config = dict(
    n_experts=128,
    d_expert=32,
    normalize_top_k=True,
    balance_loss=0.000252,
    tie_word_embeddings=False,
    max_steps=3303,
)
Below are experts of layer 4 (counted from 0) of a mixture-of-experts language model. Rows are named router (the router's row for the expert) and show model dimensions 0-159. Each number is 128 + 24 x the weight over its row's rms, rounded and kept within 0 to 255. Numbers have three digits each.
After each expert's rows: a language model's description of what the expert responds to. This comes from a sample of Wikipedia text that the model never trained on.

# expert 48
router:155107152085130144120112125118108131135084148116138139104112135133134116111153100177198147145147104105097189104122110138119099127142125104148117151181097120168138160117105130142081130113114114137155105150125138133150136128137139103132101133097118135096131104114123126115154093149159163164122114141102052136134133100150130139097140098120170068119147130128136078143148129133138131119101111126115110087118079124137113129160091143119129110058164135124106091166160143101122127130140141
It responds to: Quotation marks and closing parentheses around titles, the word song, and word endings after sn, sh, sl like ap, ip, aw.

# expert 54
router:134117127095109141117140113170106140144067105093124167109126104110133123168128110117121170101120121118125139110148071121123134203138148170151117134160130146136115143069117128159116157148104126129137087123129181117117104119130105149117132130163153132128138131101114102164145110135111173150127125124143123143145114126119130122190108087126182091117148079080131098152147103172141156125119087149140106106134116080138131140145172126120113137159126115158152125107142107108117097151123174
It responds to: Capital letters and pronouns starting words in quoted song or book titles: You, We, My, I'm, it's, D, W.

# expert 63
router:160140166096147178178112083141113151116096100092141135093138133124124131134132086140134152123130098112109116159100112143096091144084133168116122139124106109090113119086121128134117146109141121181122126120122130128119164091180135078132145102146113156135128125147141120138103133120137169097139145125139129167101115125175148104122132111121137100090135086093122098117142082157104143115143153153172104163121102123113104172114135130109148127065169132140129107162170133145115079123111142
It responds to: Word-final suffixes like -ing, -ation, -duction, -ification and -ity closing nouns and verbs: Block-ing, Poll-ing, dep-artment.

# expert 2
router:099153114082155131125106096141122121180126133090147161120144140131128087145142090146146142103112108100082142145155088147122116133090139138108134169144142123103082145116109142140116149110113104155175114086105146139094143097127125098107114106141177133112145123127151143117114142148106174128179121180117119124106114150192110160135110130134152096154111127109118074176139075155109150130101134127179123130100103119159091142136138139144140158090134142121098095159137133159134122121135137
It responds to: Noun-ending word pieces and common abstract nouns after articles or possessives, such as -ation, -ment, -ities, population, series, work.

# expert 56
router:135128195079122140134112095151149142156129107098083123090092141149141124117155144120130141125126133074136125089137094121117135147110124147174110110119089160107128164080121140139147147127095143150135107108125132146129133126142103123137150121169151112104131108150128145158122110090117166153144135178165109118180112121121128113154098114157157127114115113098108068113143091156128130099143134141141133122066094069162126147149176158078104130116123133119122119124110128104137130155162161
It responds to: Single capital letters starting names or words after bars, quotes or dashes, mainly S, D, B, R, N, as in Souza, Sacramento.

# expert 44
router:089161126129167117127102125180146130157136159114131151111128107138091090136151128143160153131154150108139130132108123166134060124127131111121063129159096152092093138112095116120133141152103112132095125102124125078124131123181143117138143107130122137089135096105108114118135112134132139152153115128082111139113169147157129140136122103122128101124125139095113095116193152125138106103151160135154108106116110139154084145149131149125135202152159137134129130136207136149115155152094115
It responds to: Final pieces of proper names, especially place names and surnames, such as -son, -ton, -shire, -burg, -ford, often German-like.

# expert 18
router:098126160119145136145112112120151165118111088072103140141139074126081146129116151125152129105080139118111125096154114113127128144106145127129102095142116154121114140118096108124100128148113092140112151122106154093119149147125161114117123100150127174118108158088129106129104086087148152145148087153070106134142181126133109153095125120148140096134140076116119106123134099147098080113114116174117137128064127103134132139159131119077184148113121142132110157131135120132073112142148150
It responds to: Separators in tables, scores, coordinates and URLs: pipes, colons in times, degree and minute marks, slashes, spaces after digits.

# expert 33
router:120143170148141128131109117162140130153084072114105151104128132117151109114167138196149125111112115101115157125192135138105093102143098113141146106154122155122122115087116122100126107082139120160143135094132138146134143140118117123100106138145157121104116153156138121158146092114121159123142105158135154122120105147164163115139119096175167107125134083093133119106169134111138106123117142150186121136113123108165080156112156098132123169108159111103128060115111119117103112093098142
It responds to: Wikitable pipes, header rows and section markers such as ==, Votes, Candidate, Goals, plus headings like election results or Climate data.

# expert 12
router:115159154111150149149107116111138163146132112093115152090112103093130081111142130139144142107113121088166161138160162132097107136136125094159100089110124139131119152138120122134098180159104089170132115110170166151101127114127145103158130109163173137107055107102144130178147158096090120156205108137113118113115148136136095156114133150142137109125128113132143118083141106130106134101094069104137128129116111109122138098136129139150156145087142106122131133145115105117098134146145117
It responds to: Closing == and line breaks after headings like See also, paragraph-ending periods, plus capital T and words like name, known, species.

# expert 30
router:133145137101137107157109119116150123133153069125104129153138105153165103102130080128161131128085156140118134132157103154078140134108127167123101138124098154156108156147127104165155143085083120130081091106134151107097133158159068117136127135112111092098122133106134140128122070125138153133139125135102094144164148131180107152142115130137131099095125106126116157118133158143155080114107154153101110156123109138158132135150178154070145141095134157130114140134135146144078134154099125
It responds to: Prepositions and punctuation linking dates and places in bios and infoboxes: born, in, at, during, after, and semicolons after founding dates.

# expert 4
router:085115124126121141099125122138131136149082134118089135109102094130175098096121129156140123115136111110099148097182119132100101114111141130149118147176129106158109128130100152123129169164124103194114123113145118106106147149167120109112098138099092137107125099102127141146104112111148199138147112145138121096110140121132131111134103111164143146135098121134120102157150126132076096141147111129127097131137140111115131133184146148105155145059119196152119083117124097137076129127105142
It responds to: Conjunctions and linking words joining clauses or list items in prose, mostly and, also or, but, than, while, including.

# expert 23
router:147103132110192133124104088146110151141110086116103105101108121149150146132104137160120129118113120128079134131151123120084121146133127122130122113152136133136112162130129138136116141166118085141095122095150172115088138161139116115105082100178111125084129127150124101144128077068160142132144106113129122093101117092141128146138130124163178124084107108087110075141132119118131102092104138145136129141113110112157112109145160152119168142095132124141116121173136146130069152193130144
It responds to: Commas, spaces, and, &, parentheses and pipes between list items, credits and citations, often just before a year or track number.

# expert 28
router:124138150091167099130117111101142159186109085147082163103162122135159124144120129164150113070113121139149150099129097145106116107109149147137121125114118135158129174080142124172123131134126138176118129128098136116121176133134066112115112146147126138135091112108152132162132131118117120178125128110145091140116160131128143136127113095160177074140129142118126145099152147114110088132131112194159145167111067125125112163130125110096131109136118134139106095151139104128117109167123141
It responds to: Spaces and pipes beginning table rows before a year (| 1975, | 2011), plus section-heading equals signs and list-item openers.

# expert 27
router:093146124122156130166062124134148122146091120075129164101160104112181072128126125145159159135138107088118160097136120127137102124092159169109146143140085128124116141107133148129125132119144127166141134120097156128107117155186108096161081145106132151127135083105159099140137113112097109120159150142141129144110134102170166147152107105135166103139129137116098117168157101118077091108148112109137108137104106140125100135121161120149124165098134133100104126147152119151119160107138160
It responds to: Inner or final pieces of common Latinate words after a consonant: comb-at, canc-el, con-st-ipation, -cept, -olution, -ension.

# expert 52
router:149161139114105153165112120138129130157153129129128129087100103140154097125107123164168147092093114138099136155151129115116093142105135176145086107138119151124075133146118142105111130128111133152142142141144119103112167104106129121160127101172169152093104110104124116133126144125132133167123118185095145163130131146157151127114131137102123110139160125113053114121139101097122108103120083113129093127104090121174114117122169125116114151114162159192123134142145147151123143118092199
It responds to: Middle pieces of Slavic, Latin and other foreign names and words, as in Piotr, Bogotá, Yugoslav, Evgeny, Folio.